config.toml
num_hidden_layers = 8
positions = "rope"
qk_norm = false
optimizer = "adamw"
beta2 = 0.98
decay_shape = "linear"
max_steps = 8756
Below are experts of layer 4 (counted from 0) of a mixture-of-experts language model. Rows are named router (the router's row for the expert), gate (a neuron's input weights, with its number), up (a neuron's input weights, with its number), down (a neuron's output weights, with its number) and show model dimensions 0-255. Each number is 500 + 25 x the weight over its row's rms, rounded and kept within 0 to 999. Numbers have three digits each.
After each expert's rows: a language model's description of what the expert responds to. This comes from a sample of Wikipedia text that the model never trained on.

# expert 55
router:500498471461501489514538516476510468477494511510472485475491470517464509480475511455470477525515494470476479476559521487545489438491501515511502491500494496496510456526481552448518475523454517465491503504539511482536491469502479506528492476449497454484479516517494494530535473483477463475503497503514510458536495504527505545536480513526502483545447514495506505514513478521470521499471456541474517505519469500517464528463490472482509518490506450495528532462494472466510483512518543516506480506527477497472541535484526479519446551473544536537469529463514523507485506520486522531511485518457472519523497507456477519537477483523475517467497474504513540493476494465536537506499482512516492448486469487532479518502483503473517451505493535499495512515502476536516539514499507
gate2:448491477489480504455509506463471514523481504492544534494471481497497520530516479526500489469484485445489508516496487544514493511456479509534497473507483489519508519520503484536520541514497500513491474478512485485478481506500486502477474497558478490498438457502510516479507459505501491565540503479500510480503544522505536513479527505480499532482539535513519457513512477493547501521507456503516488503497559473524529439467502512488532504516483497534473477483508527493496505526536439524548479461466504532568472456502514483485511515444502429530479520491499494511527469452477509501544500495506459515466537517521488493482539512498519490479494520505488475523483499486516485485488493517533503543557518512506468522512445473482466519493498461523506494508473541505492497527503498
up2:494514538489498489478515554527467484495464460482504512535490477499564510487535479526498505494489474516449483492481486527533513503503511480469499524487502547483461510498503524482470482502529500482490512495503484482478493472474474522537504478492535450491520490524543527495524505504501467527481487450489487505476484550496525503472496504463479480488472534500501487539492465464533499529509490484490525521493497550529528471459477540457518434495517463510476453530502481482476511570553485539480527515476486500526525501500489489539528491462501493498499510487510528460487496500451506483540511526492502534481522535531511518481475500510534540523515540540476448529488478449498500482479499480510493499489451487492493527513493496527506467558489482549471507510479471544449498507527491
down2:487513514502547509545447504509463537476496496507471488468505517508573506512457506463539492514478467498523490516517477533507557488476510487492470511489480518499475571515487478498482500503509546526542504518513468522513483532473524485549458523522503459508532502498447527536510536510490499523514516494504514509544463458471506506499512543524497510503477555557488475491483511474481504511475477523486511477528498481441475513505519457505505474470531507518502493480476481526478485504488508524474483465472508510495484478512507510517487493493498472493526472490528481468513461496550542506495487519511534473489497520503468515459517516505475472496498517447434472497538508458477509507549501486518492496477537531489455513477516513486464527531503520556505480468500453514491457523495515
Articles and adjectives before a person's role, like "a French professional", "new", plus inner pieces of Spanish, Italian or French surnames (Gu-ille-min).

# expert 40
router:508507497472512507487523512519516483523555457433526479460450540488494500476480465511502509499483470517459515482498469491440506474493490490471525502512527517496489519502534467501494539497506518524516486462462496472482511499493512459489508514497458489506487470485481510498525531478472478497510554553486505500505515495497549572522522479504517460440500514457541517458489520503481497504501557472501512484481490477487464562494515493511508479495485533480524488519547507508513536526477498457471509496471466475532539485486503496459498476467467488506546477546541502458481503478525462528530521490529542549490499530536497502505502470465492508515519493467466534467471503534525488463512521472513495472514509511505512460488456475490503477472485533529495497488475495535484506515507529
gate1:496509502483539503473497469496524469525488502483509456458539527508482505511507504473516525512496519473522449506497507545496476481451502479510501468481493481449487538538510469528485474535545476511503499480476529512505493501497438527500494477488502508474493507550506516481530469511537496490507452496542480480490495524518480547430517478502520502502493486535481549503478516523499467466496487478513574487506560498485502487507494520516506497481506471492514520480507459484512477486509519527569493454467490497518467517505496510475544444529484528502484478510480528473469514501547477484519496483494490534494469473501457504551456476486479476523473512524518520539531483497496481489488487507489510516488498466491432499521474530532485490526492473541517569538492473505466478501525464
up1:509477516504452479527476482499474453486525472516491470463514524495495494507476510496489477502516489482494518495530530567490479492480484458507499492520477517515479487491516484528474476495463517516465513481524495501510518469482538516464498528544514489519441559497516512507508519521495533468487487482480506432501477507488500483498531547437482497504471469544453572500462528499477505479535497545540504484497519526489492516468491514502478466487497492543490478511500482478496512534499552509496497488568491491501477490466498520522464497533508500527511463567539495524502526508493497492463470535493504539480496487433465505460499498519515557533532518511526504513533477527456543508510505505523473500520497537497481528510512527507470467538488487503461523507506471518503471539476514
down1:507522481479498503519520495546466458518488478495519490480483505527494514502498492560462504504464512509443533519501503482494500503510474486515485490576482529497520483476534512492455513553535522509542471481529458489482486492463483508512481452468516509514524443481505547504532507472502514511521534472486468503521512498511535503519505456480480480506500515529483493460497539455486500498498510524500533479513482468523529533467487488476476492477536506499478508526501504532478529495475519495456515472502438517553495514493500518472511497457496498515529519537522486515494510482547509523453509516542496486515510497541546525480481483515529473511532483484438519507482493472508507462454502508468460501514468540551520462487504466455494525521471499525517458520522470539471512516457508
Capitalized nouns inside names of organizations, events and awards, such as Force, Tour, Stadium, Cup, Club, plus Sheet letters in curling tables.

# expert 20
router:539494502511543473469514512454503532486498488474522462491483511474473493505502486517500533565524464546496507512472501470479498460464502492533506489538470519495496517507494526516535539509455505529501507520497476466508539464526478446552498484490519501496482499457483534536502523459480473533514498528472495478522520541488509522477513520492483516538479532502496498500522471504471510485470580523523520537493477547504496497494540490512493515444492512504476504489498469449528482547455491497485442462497461469521513522489482451525479506491510507540519544508483496466512503543533480477528526538517467510472506506506473503503486511497523522460497494500499491511514488508457492497434477524495477472478500493525531486529472497512522463447486505536522515478505549488477464524481496
gate0:533422500503475522499472489526512452525486531471516512537526501477500489518508503486486490505490497525502512488514461491511469524515453478496467538542495457479507509550524482491482498549515488479518535509518468476526464520525474506521480534492492474501521530468520487526491502494495525494527504510506452503475459486510525512467530493495524516507479464480567490538497473537539441529486492498464519470537518500524509517569475521482509445462460486525511500516489504505506521455511512487505501495506507494529498488511515498543520466501509560487458525482462499505491488491470498482472525519517451482523531486521532488504529508516518488438538479458511479479512518530515496511485466518536473471514501476504513536460461511474527518505497488510463450521452471537503534492461503
up0:490511521481530528521501471493489524473492501485489497452477484538507464492502525490529523486521507462476535460467517499472503464427503524509525509477512508500492510476468507468493514495490542498499542495491471522463530504518541507471497485553483515506466510504475518519484491496494528537468510482497547498492487520514494481516464503507476479494521473481458467475489475543488499482532514523506489517479530465487509489477513535429506522526541505513504458471529501482492535552524475497528482530488488534529496488490541475538480529515503489517525462492522538530498516481504531514504497491484550545500491498489512515507482454536496526525447548513530537529479460472488455442536495551493534468541499506518497505495504502527491481461512520435458532466505466504470507474530496
down0:518519470487511546504519513448505483525485493522502517454477491477488528512504520455514494522472549484569518464491519519510525459495506506501469502469514478491452516518521517497508505489490480491494488517489510527477507498527530525464465518527494500499540510523472461505486525507487547492466521525482516506486493468534516506505508537492481499493532503522474449487472492463505532512537533505551495524517489531488521487506513483518425512503411478444505502522498490520510500498501429539469527522500507520475558473504522479458490549547525472487472511501485558482526522519505524527458516475499481481454482495491494471518512518498478509536505503514505508489518498490482476481538478529498465503462496498487477521497530477502517484474478503536510545498502518453469445489552489
History and architecture nouns like church, death, Roman, Pope, stone, brick, regnal numerals II, plus the name piece ri, as in Argy-ri-osus.

# expert 23
router:509502510482508488493527537505484512457527468528510483504533518558477479543500521499474484476510491496538527514498474501481483455518519523507507484567511486479535493461500517511450505540494486502503492506511541542502549543511500536513536514481482506482534503473510450480493511476488514480463473466503504497505524515491556436508496528459476493511481524530514500504505445522519491503491470516475443504458484475489479481480529498514512546529532446508466495515524465523529484480466507506489544481539493540497482508515505493494474521530524501463483525484485472479510470528476473477528499458506490541499471489507453524537504513525533544491497522503558519493468521502516511483532535526475522469484513526475509501473506458528543523527495483460508531521521519471517444494504533
gate0:515521518507490462469483490513490456514525524534530541470483504515476517502524456456479515545508490506451493474508487540512514502453514489506485511466492533545535489513532481471501551516484537476522470454524497485461530449501491511505505517444481522514480441515507494526517523489507486516523444511509472491488436509501528498516478560519453518460521522461464526492476500491510513475451524521538495496520563525498463469525526479505510470520469506524497480488484515521456490551492549511492512514518510480492474507479550507509476479498445521496506529488519485488524487495482519459489495494502497513486514477470532534538473498509540512478509474475515478501499483507523516512466458506488500560531509504545482519518497536493513474532474505503488472531514539493484469504484473
up0:516476545483534491505497502497537507560523511511513558503513505487493463473554510495514544528493509461476494515527477529511525504472491502472488494537461526504476496496534512460539505499506494478497541456481473506525470478491512466521491474492506468480509529472495550487508458515486466503526532490546487517492514522530498504465473486498480498562492503484476511507478518456469494510465513516492524497518510468476513471516532478512494482511442505512510511517535485455512499520471539499482509484503513495476503482418470496504528536451478495519504527523483508508509493455530487516535522487498500517507519484521493516452456464477500469469531505554485469498434509503513493485452484482476537493489518532498520474533483540491547494537462496501527474529504467449461502488450492
down0:511480509513463491479532511484520554498461495488504491476469486477479485497526518501478476481515546481478513473514531500508471503480526541502552513537465493553535501525494494457467520528481476493491562478475515481503459511480441448501518509459544519502520425486518552534471545463501480510494481464468498495522498467510509495521494506534514517499499473512523480497535499532497470503497512464482521530490494503465483477464539544527510496479487513516579510502485504481462475508503489486497517443507492561499527480524466479457511539500504474488509504477481499461470521505478519507499499500477495473485497545524537537498480471512494512504461531497555498488512482484493491519477462530480494511498488567513489511498498512542520530490529477512469499489522479494467499517529544
Prepositions of direction or source such as to, from, under, between, often after motion verbs like returned, moved, came back.

# expert 18
router:525465504511501491510477536497512533506477491494478493491455501505453542500507458490483472496514546525448542503476450515472503515505508446470496520492554489503513466526498460457493483501511510565482547464507470492518473527494542474546475492498512494525486485459502504522510507508496476515460491502478491542473525506510514519518482516513486541519536461498495446490477494503479550528498541535524525547482467489485444517529547520473538462482482453483514487522528521489504553487493495506478533494460492476550513522507515494499467501456501471504495546516478471456504478522496502485471489506535486469480527495502490520474531507527522522474518464508461549504515509514504491505503490537527470465486524521493511473489472498464504507525481522521476520541508493536473529469512539
gate11:530487508501489496523497508510570520490513490501540519484499526540481530519521524497544527540460520499478461515454491519516477463480535489495446500481493520505521453484450484511511467485491515418505443497473507497506532521532549472500476465574492530494516520495507498509530511470503515532529512487493521517512517489487492480495508515451502517520551506507538498499509462518512522493478486500499522504519502508486498497488498476494486484482519512475454500531496480503537509543509483485543465508527483485499508438493510483480478534471537492471474493526561500537555474490529491480496472520514483474508464516460489498469503516549539443555482542533509505493499493510465497487515523491526513477489492483528492526495484471490508451529534467506537489522497497490506471463481457
up11:507527518471484490485535495499478489479490493546494470517506468517518523461494477468473454461559485501534512438514508513495495488541481489486474527464525482465469512522456538447485496534515518545472543475526510508494490485515507536497498512535502505480459465529482505484494512530488540486487506518538521494497439505519455499510517496473467490516488529486496525507507491463493518508497507504506501450520485477499495517478514515539522510496560536491538549523481556517476499451494542431503523459514481509512484503525521506448533527462515492509480491506510503481488496490548488508447529480496495483480486497498484489469513512500482498506484499471502518519497513525554471478514498472516461514513458483473495483506557510503487492502479526452472542513498449464506493528523565
down11:481498479513502545465491530504460492476475526493476546518507488536457492495463500470477483525540442516525438483480516456503511471497481514519521515524488494479473512487479461470488480528484510512540561505516530502502488494457453500523518473487451512475486473491513493507475511480508502488445481504466524512552460563560502522499511517543504500468476510519541482488493495488446493542511512507515487498493510523493495486479529502505535485476509452516490478486534463505515458470490492508500507534525505528481542500528489464474545497474484506492532537517481513526514590556529497505493497452511482527485502491448497488525479483530479510474522502461482501499537533484532494490520523544499495504512500477495476456510501476547495532514514525502506477485487523504477475507504523
Nouns like population, land, university, school and census in statistical or geographic descriptions, e.g. "had a population of".

# expert 46
router:475494470460545491473506483546504484510512467482477509510504508543458485471485473555484507482479490485533485537464447514463484514490508489500507502528495555516509482538513505516527499466475533497494478527501485464477506491472515517479507453491483533512538533478480527477548455563519479544480503514494472518513455446504529525529513517493456534451497505501490525509485493535481498495506517532477518507487495532509513470537504490482522538500495529490554553490516469490503450510486505506528491484523540514539545484502508535482492451500480546525502495469468520520507489473482512521539504511474517497488474518509502505483488517455542445519516521525500478499563513470527522491466472476473468528507482536513481475493476506455497492473479471523464487507507528483448498507483484
gate8:463541529503430514469507502489516466563531530479474501529519433496499473499502499537507488471476499547519489501494499454472500483510504481510475528492529510512519492465490513513478448504518503498505515524499491512459562499496528503545513530478518534488453481487500549528523518429532473499506478485474530512460459488511480519475475519488522490534515504486479502517508534531502519507503459462462539527500510549499480522496488500516504520495454514500516506529422496502498506494486498488546502492485504515505484511515515515500509513491551495503505473470572519469486532438530503497489470487536509496506518495480500506488499462479487503496505502503535505504496475524476530535523485525489500497504469498476543508518459505499522536510500546527517501440483464524549535489446495
up8:528496518519515524546500465513541465449566478521507467460462520512525494484449486463515468481491493505468518439439495492485525505494484522500471490473493485501473460476498515513536510478479506504454513501474539494542484469498521512511509496503487486471549513499506446476509496541470529511515517495489489498503487513486507541523499469499530506478537484525487506492508478492498502481513539461516535501512488509509532491463503514497534530517502524495501526455530539526533506445477526493492533523488477504565509532538485513499489492521478494525498482479507543564505537491550497501498473483508484508487451493513527492466465454524522505527497472471543496527470476518511514502553550480471502458481491465495474499484469499482524468477463484468492461521494528508507528534498461
down8:504479466514505483508539485503497514533509493495502494504515549486529482523501495501507501549483466450476500486534478502550495534514507474531436503474499484521464477551502517460519471491504504514536469512504506533485518524497507467520485473484518511524506479506504503506475521485516496527559551466486530525505533485505460536459465521488465544452525487493515469465513515450493495521535484528473497440516472481483516502525482493545490463495521454500523526491499536507510528488504541497475537468482524480491520486495468511520506488463521499499478472508446502552492530502495507521511524503493458488530474490481455466498486490472491545480517497474485514445472515514522478520509514523533494541491492515473553493417487460534524491555523532494509496501502521525505489497463478
Word-final pieces and plural endings in place names and other words, such as hes in Bethesda, ent in Gwent, ies, ed.

# expert 35
router:536508516526523486500485464471516481489510518496483508520500500481500524483534519494529477498528480512472526507518499490450469492452494523482525469549494543503482547493483489489494545490553509485492481531526492526474509506492498494490429510474491538532504541500474566486543531464445499507480555493486502460506524491514468487524470479492493456483511544527530495466485510520508492478468526439515515467521494469491490507464492539503490511460509478490548498506532464467484476536511511532466451530488503464476527505480464473526469518485520533501474535533562509470499495487473486486469506523498516522511517481529506506506485496497503527510482495456499503475496490536478504482493471476473541471513531474482486551527536513551541527479544524470494514500475484526458501516502505
gate2:497499510477452495502494478465518506470499497560460481489502465486498507531504519534488453498486490489513474468500539529514498478528521490506508499521519463467530522521477470503486492493463510509520535498476515528467519519531519509487479493564505518495474462489507522544498478528508507479472498496538508521527534481490479499520524498526524515467492470496485463508508476520536495482495492494482508502539588526505530493510494513463502470497566495517488474560465545504501516522505461522492510520477507520510533458488537500502519508456480556489525480506546483516533520481477492498480453495481500510517468527485531458519450461503483507524486447513503520494494510501458494501522544496538470487528479485538511527459498487534446487549527498513556494486546513518454488462524512
up2:485498510462524466527507498502490494522535482477503520445512467494505538478454482471515483480475546474520507505558508526531490543497473486560488504537512475469485546464518505499498481510543497507479543477522487454541475470506457486535490505457488509511521490491472505475467498514524536505515524524441472512467500545514514528457496445460523499521495517526481531501463494499519486515505474531531497508486462523492474497510504533482499513497453523486521507476531498445458520493483478475525504477502470517534462510515509455507512495509499463560507510488477521514497501481469490539513504510491508491476512509548458493496518520505487466499504506426497498481521464470491469475468524505497515470505490518508552524488515485538555495438500470520462538488501520522500512476502515
down2:491503488530504482533530485529517453510488527474548496507531475464494498493459481467541531512477482476498489493519505512528518501470498515535543515545470478523484532487503441485492521503526513470502498502497523492479510546476516532497498480536494508522479451535457530505495518517522523525515497495479522496493501549516489539483503478498516476504501513539516471491481543464561530541498456478522485467529503514521482484521498514544484522475474534462468500473509518477479473537511499469500485460493459520504529554465454495472539471461497511551517514498524496516488501434496475505515499458500475483499474518515457535492492529465513495505506473496534508435452481521515498509494492473559479523525473507480511452511468482520529514487467480448538516538485496506477507496497507
Section heading words after a line break, such as Personal details, Team information, Early life, and articles a/an opening descriptions.

# expert 54
router:519541509470488470498526516544533483517503494496509509523460478480482479468504504487520478484479502517507488499454469482502545505483470475474489471498534487467508476490518515489551519509488493497488500494541494497525497506479476520505516473502538496492482479502475502527552497548519467488494535531542518536524453482527556528524542514497465484469473458479455478510476465473516529529531474491488554519498527509467486491512492482494523516482469493501523523506487508505498489456468504476524540478535517498491471513506535498447482498538493537486523467512535468514469470455480519508478470498452551521488461533481519472494505467527478473492518495497538511472498513504532570521517529524471476535520505449485478503537478507480525520476487498554494492523527458550478463460489502
gate0:453486522483483477449475511527530486486513522494510537507515481509491513485527518501472479519476469511483500509509503447495459498467474439464485470478532540454495473446487517514508548513520466486503516514524476488521498488507513493457466555510526547493511500545516511514467466485515544486445474562522493493481530523495525521491483528489493501461509493515500514508464500531505474510479503473493471504502478521510541507520521509526486527529512525467501499507493532487514484444451519480516486515514473501458544511526494482502508475472547521486481528512494496504451524564524520502447458491515473480487515546548507518500485565524524467500493525510538537479500534497530482472461529546517502510504513511493472557484507496542504505479489496482490524507501490510519459525513497
up0:509501502490493539508519511494503512537501506504460482498516483536536510451492515494468516501480495492440547532477499492494496500509472532471455500495485449504549516496518476484528464554511535542518519474482518539517479538484524490494482456515480497507473514495505499447503517479516487478524503512511471486491490496515482475526512551454514516492542535485479512500483486518555493527504538472486508541504464542514529527454475472555499554520486470519489531497535519532494531499484497545500495468521452491489523513535489427494533447493505502513488489526493498517558515503481512493503495453457490458518510508509480483516489482541505503523481515521502472534480496502494494493532473512499485522483477483522505502546533483497547455465463451506523465454507488507481530489545511
down0:484464515477482484467535531508478506514475489507498484545456480477513487482504541492512508489491503455509506466475507549539485472511431470539503491505481518469530458524521515490495535555471496485517498526496557496493513468487428515483505444483530548490484511472513484481516503464470481497480498509475450489496510544519490489466485498479477522468486509490468521485506481491504542458507504495518504524534453489500515520485489557500507522506494462499501468509538537530514508554502513537507539515521492508519515499520505452485512553510499474498482510495489479524508515485513465541504455546477481533530525514529466500512462505505511457473509463512525508508494490506506496488527569539489518458489476510477460548554494516502512516509521525435493510521501478481506487490480485
Sports standings column headers like W, Pld, %, plus place-name pieces like Ca-ern-arfon, -borough, -chester.

# expert 24
router:544502546515488520457472520524538525478505522560522523518485514482521493516499529500486487525498544541532531520504531507500517491495520475537543488492486473482491528550482512509440506515551541515516484517511509513504508523523483481491527507512527461513507525504551495542489464498485541469529498517527491471497542475518482534496465495540514503498495472469482456485511528480511514493466489484503486514498459505485531487449505499495522464539517489507479486497485463497506527468478492488455505496520452482483478540494451506498479514547493473522486518509460498529508466553494522471477476527493479485476539467513517489444504528525492543520506441490558533509523478481497460498489457463530541539516499499537529538493524497488478521494512505511484525504511483460472529481462480
gate1:491502506501532491524528518514509526495446495480494431508532486447486534490494512524495447542489511502538499523513501489514519501536482494452512539488504518514521479456527499518514462480500470463470520515522486467530504473514514516506478513550497506503498504505485489485499527500475526554489504488476557504498505471484492516492491481463457446507486555510504495529572483497554521490509525531514518492522519541499500522486495502492469557471474513488509492519531480528455535490498494543504490474406486499478511521498496529498497495454514530477465515503530524451496504511511493509513500493507519527485474497471526529533542471508492461513526481492535508489434527508487526490479493539550476473468499508484480535458469503483509522447475514475528495490485518513534494471494496
up1:533515515481475501484515525482494493477516453518492515531462498506455481538471526476482517538476526509555486494491498510486464470510503459493478513506538518502515496531487471453515499457500477499503524487505525514489503449471472475503533520439508466496434496516519491518531528443510474521542536507495501495448487532446474500517483476494579488530537480495512497463496533485511498527486473537472492511487487496524458505475506508464513527482494481538522495504455532497492514493514486489487502534545517526513532513504529461511468523521484548493501497562521469490481528477496547505502501520501536486491463522518497496502536510487473500489552517452491509468522511493484528524534478500484497514460496499512558448532489516489453515482500530512498490478503474494479483546506540
down1:508548497460514509523456471523501515507504508499476473491554507505508485499488505464494514471516520472507475520467426499506477561513478502502523467526531477525516494491475476476486498486482495502498530495508528546527437515463495494484488521472502473473507483506536497513484460509512521522459458536504495507482458514492511533522435512519508526505515504519497522524503486482498524507479517466515533477510530509497508531538501492515527491467464501509528516491461517521483502523502474505511512502419499510528512492520541497493531460522460499481486536462537492468478512467525454477446563520475521531498566520520512521499478512508528473508509539539524505503490496516484451518546528521481514508482499514504502515479518496514441539511468467517442484445502479522505488466494500
First word of a sentence or section, usually articles, pronouns, or openers such as The, In, He, There, Some.

# expert 39
router:512499501497495519510496479538533467492514489518477500497515456509499472468520481481514504498487514524496480501489433485455485498481456521516457484503483539485513468521519537467510445456487453487505476493475466520515532480514500529526479485540527562548516514496482503497510497472538496490460526493503489495521486499515503543487521517495501504514490543500492536508491529529502485528465474504485520503527528497495492482476530525524476493537514528456510496481501506437502465526476478470529461507537525517452528500507551452537491472472472524498527484513521483516508525473486536464474470539506514517508474548467528517516521498468563529500473469506486485509494482436526487451517540492454501479461515500532554515458498487498524504480482488534494532489490476520498495548466510
gate2:509521524472499479508479517493491512530475470472508482442521515477451472494498450514477542531482501484537453503477481502503487508484519521530511486515544496486507512478514494543529491524459499506513509522503517478501521522502491481496498475499488483442468526489507506561460511503518506530475527527531429542518546484505483474465518518490506434511475515503491473526443507500491508501490503513568505423526529535490466545506481524550490486445495502518449482515519524495484526471490513494524530522550510495494492436534459500509516535478528515508460490510552503510491532532519498487483529499524502512478549489479511495487467491509522533474513507493477471514492467470478506526503504496506523460511497542517479501476490513469486503525522467491501546524490497483549521513505501
up2:497512563518535515441432513518503525507504513486484520480505496533504470530521494539518494502506527527489522509468532476485500495511527527503493561480491476486480506505514491511510490449470456486503524518496488488481525533513476500538520535469507503479453544504553439532512508480535509525546454505462496520486498511490518458429518493496508480521488478513452472504489559485467489529490533513505535459504535510513444564494483496473499507479487553493483497553456530513479501489454483507551507547491516525465537525486504492495509497526490478497468508487469452530515469462501470489458497499496478486469481486458502493489496518480520528538548500482507506505486510514514484508504486472543500489515531490476521500510488526515512491511506525470516504481507488490474453480505505
down2:476517479480501453484443512507516538490509528501486496498509525493473490479507540536472471525502484500501504480466532516498511476451524464448515514512494516522473535541453514489568494484487539500463511501464527509513520507472515507540470512500504505518520502489460494503481555525439501492483523493487530482511503497516465506478491482481502497474499476517517488517458490493469522475455569511487465524528524491469491558506486510493527505500523524484509490475525500482509502518521498536458517511550490521484501464533504475511551499463484501507498538470471454548494505502541533527490527490537486499478496451524544467504489491501492502528497490497458497552477505531525478530513529505425532521498510529504438485448528494512481503493525500509472490488520472466522455497486518
The pieces ch, th, ft, sch inside German and other names and words, like Letchworth, Aletsch, Drechsler, cytochrome, 305th.

# expert 56
router:518488500506513509526510483479502457480516472537481520491487554457491453523462517490495499516506507493493505491473502481488497469494468542498484500491474539496500480497498540459509469463496473519468470486465524491478467471524517507496447461524520527472493464502485492560534491468525467512473491547495517472542481510515510522535520515503472515547531534521436506465462518489489535477496501510519528494478471543486498521485519519556479452523502513530525481498504468452493468535470489480487466520490503485480540547513509465535448533498495524482505499500506517509481519484504564500542521525483494549473535543488472499499538501561484533517457496457498481479510522442467458484500501495478482485516511493502524507526523517473482477512475520502514498476470515500533493515490529
gate4:488503464502512506499447524547523507521512503486520483450489551468458522471512516529543550526483492491512506509498542491498476528485482468505502531522525509560526520515473497508515524472503518539493528530519506475510525540531503490472490483495549497523516512486491450503526542529506552514521463512470499471511465501483467460513492551503492542498545502497492509494505512476480531493482511523479507523483517504470551507477501438534498423501514530488465525540475501508512516485496501544517525492516543521497479490544526519515513523472471529464519498491541488507466519478557489473501445467516517497484481489519513506548497502476528475467494472495475476492460473565519513525470473497491481496487506512485493503476487527467500485512533513484495475481501548492521489456459506
up4:516467461462510531467506477532527508518539511554502472483492507520513475532504499542482481462473491480510484490492494513488531508516507465506499491495494474522466495509540510525472512519525499445511530482520531454501507439537521468476494526501499528455501448478529467534480493507497467491484511505533486499493523504525509531488497512490518499448479490518485510505455479503523533518529535498511502486513489505463498457544494456514517523484508518479448495497460497523499519495490496500525513498514528552560515426514470493515529512492537496515530451503531494521489510504499457463500444509478487490539488477489470484491486487431540490509481469563499501524514482485488457540503539507551520469488489489447507474513493529499483546527490496525525515479482511463493542469505500
down4:530489519504512497490494517527510511472508510527538498529519511499450539507491515444506514506487468489468529494478522517512481487453485534496493476526480527495519527502481540506507479491511519537454507564518489498507522541528519502532502457509528494473513474493493476468512502467472492483494519469499527566519495480492500466504498498460494474506520512513486497542487488501491483486494483552498531520498488515484537513459521540505455469542537519430508498508485520486462502517490474482472447519481502514496495519459548525541486528471482517477488513451500497525479497501464518466486553477506470546513467521502517492527514494452500520472517462529487503547501486489501498490443522555525496509498502491531496509556509531448474492529438506523483446534489494493483499457473472
Absolute-value bars in LaTeX formulas, track-list pipes, Cyrillic and Japanese characters, and stray words after odd symbols or line breaks.

# expert 27
router:496503501527523458520499513485514487502526483475499500555549461469454488499457500476501547470510486505505503521500496529509477470505491470474482480524513515488490496464493505452489469484546483501502460516516523494481496458475523514478508484493536497465558527511521549479524467490512448525447510536473446505503488473533530550521523500529523520507456449490513567511472498517450491518506489494475540548490502473485474469521503486507523517497490508515504551466487490484521476462437551530483474491485502486497499536530512474502476514473518500525526491472499511527481531492540498491495508478497474532522469500475500530523506489493530534504491512457519523518490490470520456526504549520462490487520522477517530536481494512527552487490481478532454522499476474523489502508498459
gate1:529529460536487496470446497504513515496475486478502501489502478511509508486520477501486534514504500528536444496511532501494504512466519483532514500493538462502515524520494521496496446512480526527510482517546494481468541506527503519506513485528556508504526496541556498483489518491510474488475505459508480454549488510529488456548530522468502475498460501453484485487473488526501489534512509499515492556486476490506461471571470455485508547500484531545485457462501519494500458502510521544518534469491530487476479549553472496483531508519470458501474508497456494478501512454518506528456488459463497498482532479477520511466519489499469502477515512497484484467531512488477514519548507542485504491474496482514490466467491537480496510436501501504497539514534533518499501516482481
up1:510506512563497525448500533474472556454487518504502536508478526519516492536539516472489536479466498542493482533474486449519537515463494579526459516501541485536492499515489466455482440512492524493469539478461500507527473545503510515498444499543520511508488524484519464488487538529503497520507510495521513525505514474501508496512473465485516497493468511451521503523507503452540503500483481522488489517491500472426517466517511476460499492502508487481523482498477522506507513482486488483526458484529516493489472532527473497534511513477510488523473504530468491489516545480470514505481509514493454445501500470545473475511501482516478501479492508482491485465548514503517495514515517531496491499455522485510514478489490541533544460449524514504512528521513548491495489535472483
down1:512478517502481449494499502440488519523496490530498486496524545512493505509544509513509475539511513493522520512516494502524524484484493462495509501509539470492540492488504493499584473502507491531501498507499516527485484523489468508505510534481508530503550492454493500484508534503465499466506505510454515494511490483501472449485515509483461486486534512531493512526522461486471488493490469563503514482490492506530522494537522531503497522468480504501436497472523519534477490516459505496479540447484495528487475488524508516511518508493495460453507523507450501527525484547493507496491508489466457547525473476501514503564497507511480483469499511527521516537502490497495470492537453499511503470445518538480471482512476543555530571491497464431468538496508473463496497454476480
Opening pieces of words and names, often capitalized, such as Upon in "Once Upon a Time", St, In, Mc, Un, retali-, and MF/DF positions.

# expert 34
router:509506508467509507495534505491525497478529492471497520541493513498489471491488450528500561488510464465503514474480474513492520454468461508494504474505498533505503480514512536493557507490453500526489478506468509447469476490500481468473485474489452494491536516504488520527547488528455517542485482485466454501519529486519490518496532528471499521510536515480534538497499487545503525511502509511547518494493486470502487504488513509488501508518513525533482560519495497435512526508455480451511471509466528471517533505474521448483524496444519514514505507515525481485520489535499520485507515457511466504496546513518528488499513533511495501491494505481483455490499460461506447517480495501465485501518517521556472545546522495469510449467477495554497506547512496519435502532472487
gate3:501458507478502501472501532518500505488492536503521473487538539512481531511523511490530467494484515473492502507515460526550480528494519501503540529473472516457495511512466482480510511484494546500526495487507444499473499500519515494470507493505482507519528492479521527487516485497477472505510510496514477481471504454546533504536477482562512544452456467535529465493470461515508482515522466473517515485504484466520484511545461522444499518450459512479513472514473497452506497499492528543502517532557526503506530479509528455416535501513537522462484501547498513488520512486497536477487476483507466514490488530517540503508521493490522488523481485488512477492511500501491470499490479486527499513590522506494516503478470502485522510519490499501436505460530458518493546480545501
up3:452506519519520493506495485522519474507544489517490469475517447502501548499522503473474468475474500495480447516471528505481513469494556511521479489483458453516481515534498490525484477497506496457486471520506521480490535528510494534470506509456497487452551469529463507514458479495504525501503511451484468486521501502526502524492513562501531478469508469517512533478480521532503463497503523461477511534497461501523513524498483513447517493481518500569521516501495483501490498457531494510538514520501498489509523496497518498493456520495513468499477437561481477484501454525481482502506497518482448487514500517511513495495559514453490523458489494519518470498482522487485540505468496479466467524502506489469514529491522540443540471547472501501507491523477477467486437510518480
down3:464480481506495470522559543467468517495466503459492500503475479446534503538459521474538516464463507523523531474513520501555479522508496467505497480483512517500523518485537518532500533471493484507544512466495530525524520548526493506525520485508497487464476496493486499489468545482486516513497493479504494458503505485504528478497501493528480543520459545538485491549466510504516492532473426482462509501485495531508480498501451474501513503476527501547558498503540487549528473486479478492492525504484520513481470522491470528484525491503501478433501480494498532516520470449536494487472499483482504508498545541483506548464518507535465502505500518498522469501508484444524469480443485509527500523511540523512516476530487516480489495481485503496487499501519452512450464513487489
Country, state and region names or their first pieces, often after New, South, East, such as India, Jersey, Carolina, Zealand.